config.yaml
d_expert: 32
activation: "gelu"
balance_loss: 0.000392
vocab_size: 15289
qk_norm: false
attn_scale: 0.125
lr_mult_up: 1.2
warmup_steps: 200
decay_shape: "linear"
seq_len: 384
steps: 4026
Below are experts of layer 3 (counted from 0) of a mixture-of-experts language model. Rows are named router (the router's row for the expert) and show model dimensions 96-191. Each number is 128 + 32 x the weight over its row's rms, rounded and kept within 0 to 255. Numbers have three digits each.
After each expert's rows: "comes before" lists some tokens at least twice as common just after its tokens as in all text. This comes from a sample of Wikipedia text that the model never trained on. Tokens count by the router's weight.

# expert 99
router:106156122100225091145131086153104171134150154067102200146195153125082139174091051047121112096137078095130145121148110105113142105118118119111106135112097181185170090163175149092132097126146109133099140091080112149128149137152100112090108149152100166132120170123087154139107116140094139130
comes before: ",", ".", " and", " (", " in", "'"

# expert 101
router:152088098110173100115104162137086165181145172112105119155168104138031101136155124122062122070104093118103147100148097124168126140117126152158157153141087130100127141147137146096185149085178115183162145159067112157138127208148098165168103099156148140137097129088124181140070124157130133142
comes before: " the", " a", " his", " been", " he", " be"

# expert 45
router:165128125123142120160081133148086162119122162097086178188108150103129136140119128104119153066096126070115138106149092131109145105162146112047144121133095132143120094180141140101183083079139088132094136165117100121130139122103151163192166142193071116184127164072150120119121089199154129119
comes before: "1", "2", "3", "4", "5", "6"

# expert 44
router:158103091090151143113120163147120146164140145097131145155137130101091123093110102107138154103085139099143145091147115151090103108178118160127110156180060120146134149154159205053192089088100104141108126184117122128140136124227120181147103076154111123114057148154144119132110117162073118150
comes before: " ", "\n", " —", " +", " −", " W"

# expert 66
router:135139120132182128125115108172061185172112123079055170136102113108143034155168119081136104105120052052124139117186118129119150106194089135108129096144107147129099130157104110089110107094106123129122107134102076160163150151130121188103112064133141171140178151099117121163126114141130128121
comes before: "-", "|", "\n", "==", "The", "==="

# expert 91
router:120137133145186075133121122133084174150140142059079133117143113141159125147103173123142104091180073067159152058139070152096114116177109138120151155123096146126090126177117136062174146114144166163202118119160109123179109104104103124114143148136086190108155187095072112168132151181160155146
comes before: "1", "2", ":", "|", " /", " classification"

# expert 58
router:157154146090153094112034158116154174151132140104135130205176134112107126086095141136126127118162102062187145105140090123135150094119145150115118174148113075133119162192173122123117141135116128148136137167084128156117193210154096115187060152147146125073131132097103152110090063135163167167
comes before: " to", " the", " and", " of", " by", " in"

# expert 118
router:154126129111182111134125157169087175175073207117081129155132101119128119113132124129128101139090117070096160108178105083094139103194114122102122197150110118150166118150181121125174134107107130149062150111104080134158175121208097072094126127119101109095078129130079139170087123176131133150
comes before: " a", " the", " well", " an", " century", " part"

# expert 56
router:134162157114148064150125154177118175127135197106141125110137077134112153168086171069115133112158116116197133102125080148151164157181110144120164124141134148123182077157130135143175104129192152181091101111125141130136107141201128158109122085141096131157086102126107158120067108117094095139
comes before: " ", " the", " a", " March", " June", " January"

# expert 123
router:192138168129109138077124184183113137122105139060083106165132131107119108126123136089093167116157078086180185098167096147140166104105156172128138155139112176123114145126153135121170116116143122143115067109075098169124180145160150109070123113131143105085129139114111174159099084128064157166
comes before: ",", " of", " to", " was", " in", " he"

# expert 115
router:126135096101148051148072117147097150148153216133062154142184136133063142134138098106119076105130126101112122139176118171078095128201139152096145089124092145132129126142150167117133141114109067146154092122142084179119166130167150140106137130166124120122124150131118175182142108177085104176
comes before: " |", ";", " in", " for", " round", " at"

# expert 106
router:179164137085201146124127120148132147173142101100118162150175140132125117147109064093096122101097077128141116087141106081140131111151116159122140167156102170109135158153116187060133089132179114137109151134061062122147157128121107111126136106153096172119127153120105153173101068138132117118
comes before: ",", " and", "'", " (", " States", " is"

# expert 94
router:194146132148133113168086163108089212168182159114118146155151135116092120156133126101097138120061143140119137054125089102166135102181115119083143139132086126137141122161148131029182114110143116160067136175119105164119169137128105115118112168128135204117093109111107108133107119135139123185
comes before: " the", " a", " an", " its", " by", " two"

# expert 107
router:129127089166127112123135110146039201147169162129035100150081098122108091123169131089122106107140086086105127111161119156132138110207113159118112151152032167160148127197165131087137130110107127181110099186138068164119128138134114156084158065147102160165132160126154119159105095136130123117
comes before: "|", "-", "\n", " ", "N", "="

# expert 8
router:167123146163187081139114163112090194158109159123090143180169156155101119153106140094123120109131100111137141091188080115130153067178117130126184119171086167182165123176154129080148127102134165172138141172088094144152135124107176123094120155148119199118133146126049142115103113158110142124
comes before: ":", " of", " by", " in", " to", " from"

# expert 53
router:086153122115175097100112129156117136195186123103116182182154112109088127101121086097163117098130133079162181086158108095156126119113143112092099143150117143136119131152142109132137131142169054146110143112028076114148160127151072139130091069141066189135091149106103115129113061116117139111
comes before: ",", " (", "'", " and", " =", " de"

# expert 63
router:137126126073128117130105150153079151147129169093121146164104101113128109084077164044100131071081128105169143116222091146146110095194093138111111177149093155141119111165129129120138095079112099117102106154118120135122156140108167143141163128171093146137147124107101114116129108197129101143
comes before: "1", "2", "3", " |", "4", "5"

# expert 119
router:114067115094139072136108159204153211117160181051084204109168142103103033132080097129111126098145101109119165068090102110159096158106112148116097130155145166157128165124177084075170064120207109173110123191081108172146118151144161123120133113112082113132082138078091110124074092167135134160
comes before: "\n", " The", " In", " He", " It", "=="

# expert 36
router:128117135151169127110116138123131214110130098095092177132196102085110123141106109084106112106095128117154162072117096124176150114133108165151170205169121116196178159198181116098165126103125147157119132180087128162182135168176132111139127131169070175117112131133151114115125087186126119164
comes before: " ", "\n", " L", " W", " x", " List"

# expert 78
router:137092113117141127143076083150128176182132124088139114182152125088124132118105147091060077096077061117174141085156097086127096109122128131116127227169133110160139151151160130103120096125156128128106146119073108115146194171120095120149088132155064181117131161118119196137113121146143161181
comes before: " of", ",", ".", " and", " in", " for"

# expert 89
router:130144099158178151139090147116136161166147176051112145132160099103100100131064117105158109090050123115129134090168132130123108161175080117136119141085094065144184103181220106112133117126132107149111128176089115125149160162169117102155163073143078125133163122091125118173095067132103094117
comes before: " ", " \"", " List", " Title", " also", " B"

# expert 87
router:130149103152143121142130102163130115133090150107062093148167118089122076153125174026111136103126112118134137124159065144112142039132171164129114165126084146206125130165156165114159096140164153139108084173053078150138175086137124136100132116123088126134107150095114199130114102157084127137
comes before: " of", ",", ".", " in", " and", " to"

# expert 42
router:159132121126124147120104083205114166166127146083106160162136088121068051110101141118082157130087074082114161132160112094084111133162140150087150161189097150145180130114159162088173105120156121172127139158120074140149139122128108144134126127157072138140054130121131173185132147203075107155
comes before: " ", ".", " |", "%", "0", "6"

# expert 121
router:131111157137117067115135132115116133127137122116130133155180105089112112133138114116126137078138128092164215095134091092136105125161081124118175128170118149154113131163139213138124119102115147172128171124100116172098146154158106128152077081126098149097105100148085127203127097191129118145
comes before: "0", "1", "8", "6", "2", "9"

# expert 33
router:183108154116162106125112141163102133172118149104126125157188148093151080124101138095101119097135103087149140100108080127160133079119168186125116155176100111140133115187162118094190142152131127136082095132088103126140128117132105157100153116121125133017123142117158210126105129164147158179
comes before: " the", " a", " to", " by", " that", " in"

# expert 35
router:124122135110174140104127112156049206152157179088093170142160064125113118093103169111100126118101126082174175139131138097105104122198152163083115171141122097166186081167112153087147098075198062141136095147137136131196117143101109170157152126200140119082089191101104165154136114222104111133
comes before: " |", ")", "–", ",", ".", "%"

# expert 79
router:161149116106132089134082135180106143105152194127084150145132077107106087095078156098119173131134056091165149141177123144130123119193109215085145127139061162148206103198141139086162134120113107201133082124083104140078127108138123092108128149133132152140125106130102137118103127184059099137
comes before: " |", " ", ":", " JPL", "3", "4"

# expert 23
router:099136139091184147147096164119106153164151115114120124146106143107128116120079113122142143115132114127117144093153124126110104105149107140103146184142069166152117130168191198102219084123170104129104079202130125157138129125160115165116122096132070137123092182144134124152110127156112084151
comes before: " ", "\n", " —", " W", " MPC", " L"

# expert 84
router:117143111110142102145089163121158159149136125098144156141122102169155068183101111115149099098142119076126168131144096168134125137122093161118160161190133168092111099156147127113118153086149162150122124192140090160144122178158119157133145119166130139073125197061136121125097103227116118189
comes before: "9", "0", "8", " |", "5", "7"

# expert 116
router:129100124144164114118127113154123166169141183076110152132161139068069038138089122132028144079091145119140163069150066173135189092100160125097114148163139116127134084149147105054142122109166094169123138210108091156122108143147115123131111095169112123111094153062166199144129073180121084170
comes before: " and", " the", " but", " which", " a", " he"

# expert 0
router:169126094120198133132145159127125215123159153128100169179150099125122098090055115120096122103130110108152186123114112111147154086140151135131148184148122100154126123168168108102137129091209079159101118147109109190147137126100132128106155141163119108116113127116130144157133104225069148167
comes before: " |", "0", "–", "%", ")", "."

# expert 82
router:162153127089183120204146160096112164095133198078124139184140107075135149121091102083122137078121113121156161051136078101141132113143092146094165195122115131084133116157128121103162090060148088179124137131095108150124162125132141152123103113151107162120146138120083142135085149181128121171
comes before: "1", "2", "3", "4", "5", "6"

# expert 112
router:185163134135147116131090157132155146119122126123123136151100081105081052135168122130070119086142107081157100149147091136173157124138155139081136176154109149130163094155207105074181064076147106145123113157081080138152202170169139112119151071164095159087096145057096152117122133161119101134
comes before: "1", "2", "born", "S", "M", "C"

# expert 117
router:175117076136142078142106146137160214177145135127150145153135059134140112138084095092154107108156080057124183144153098139099150134180124143132132163162054133134151120165141154129121122102135125111088122165105113173118138144116087106121133129127115140113115172131127172136116141245082093166
comes before: " |", "0", ".", "–", "5", "6"

# expert 51
router:149111065112125094151051126127147153122159117100135145132133110141121127155152069099150097109133122089134117095158121070145114124196082139101125163152142129159081095158150189087118117138127127162101158148073078161139166167135114145137144103136112139111113156081108135146112051130137145145
comes before: ",", " |", " (", " and", "'", " ="

# expert 57
router:112173144143174131128085120186095108112134119079132152141120127115094122142132105094139107084142132067159150121181133121113134152127108153105097148132077141159107161182123131085151110142206105177126124106080088131170152143171128128191147110156108160121133106103136138130067042133150112134
comes before: ",", " (", "'", " City", ";", " was"

# expert 127
router:151139139125202119165100125135133142190174118096118130172145125064093089129110138085090126099081082119192139098141098087119116114128137112078134180178100136176122163124115115079131113102169108163145159169022129153130138124141132105114060123166108193128147185085103201165120116147132146159
comes before: " of", ",", ".", " and", " in", " to"

# expert 90
router:116097105118157124126049124140113162161127218126100140168148046102063084116067140120114157106091109121139143163184131144081119126209138164060124115147119144164186089159181133096147109106145108146161073144118110168126144112137124113097155117150127145161078138147145186152108138159073109163
comes before: " ", " |", " ·", "|", " %", " x"

# expert 67
router:155093093098160095136126102161089178150147108076098202143158079086144053183119134102126153096098109078142128061169112134153139125136098139118154114183092145145123144134173108069116097105106072145104114169078061115123192150145114183108135079145125138110114110103140142159119108130178155133
comes before: "-", "|", "\n", "==", "The", "==="

# expert 125
router:138128140089169164155115170156109180176114137097136123140118124132135125119096132079150118091116128110123151064135111091122112131185117159118126166129121153163119127180178136061180106111153086137108121130098140168137149150169106129139124114163088113069096137153123115120078105152109127147
comes before: " ", "\n", " —", " W", " L", " +"

# expert 46
router:147145098108164099125108097096131193167131157088147152137125101126156103178102117135165111119105131079097157141144123125173146080144142149107110108130137173126099127182185153136124143089160113128069128170109123139119125116106110115053106148141097147112124167100091124124126073225138102115
comes before: "0", "9", " |", "8", "5", "′"

# expert 13
router:135113092155159101146117124133152158179140107091092169121108093120125068149092134073131091085145083065153179133153075123157107145141091158072185145098130104145113141150162195089140096075104102159124106176113143171107157162138096143115130129180129181136110153101125174143119132172069114147
comes before: " |", "0", "9", ")", ";", "O"

# expert 69
router:129148159106121087124108138150086167094157223128119115138151151154059140114140158100098113113100149085162187104176105172141128133158090160136092142160125130166142089165150159082175131110142087152138053112088103211128129166169135146169095090188116104075150144111089160166114110179114115166
comes before: " ", "–", ",", ")", ":", ";"

# expert 41
router:153148168113135125128102126151061190113107160082078147156130131127115122109076141073132133137100122133117138100165127123157134155165093130089168157138116129141177092165148195091183140097129140202082096137098126197091119139148153117100096125161122174140103133106048095133059092135113134140
comes before: ":", " by", ")", "N", "E", "W"

# expert 76
router:150081160134117125168118137125106176111129142119114102109161129138115089186092126133098153108114147109128156050118109131163135063197103173107174143168069129091100133149144145091153115090182150159084134132098095119174148181121085125147150117158076208092111107103125153085105129161106148164
comes before: " the", " a", " his", " its", " this", " their"

# expert 3
router:142132146113173144145071129130140183126119120077072115203113095064075033151109161104088137087055124084137166144118078134124102144160141149085100146153084093119160118137153115084209151127152136099179129131090133142164141165104135113141092137152084151128133136117164147157103135147185122198
comes before: " the", " be", " not", " a", " have", " to"

# expert 28
router:142070064086126112189070142180126146191183217081087156150114134125083101135106078146075083122168077102189171108139120138182141145149151130115069134129145147095140140162220106097155094099186100161127103169073113168084168198158133134137115113136118142137123127087093108148092095201161147137
comes before: "\n", " The", " He", " In", " It", " This"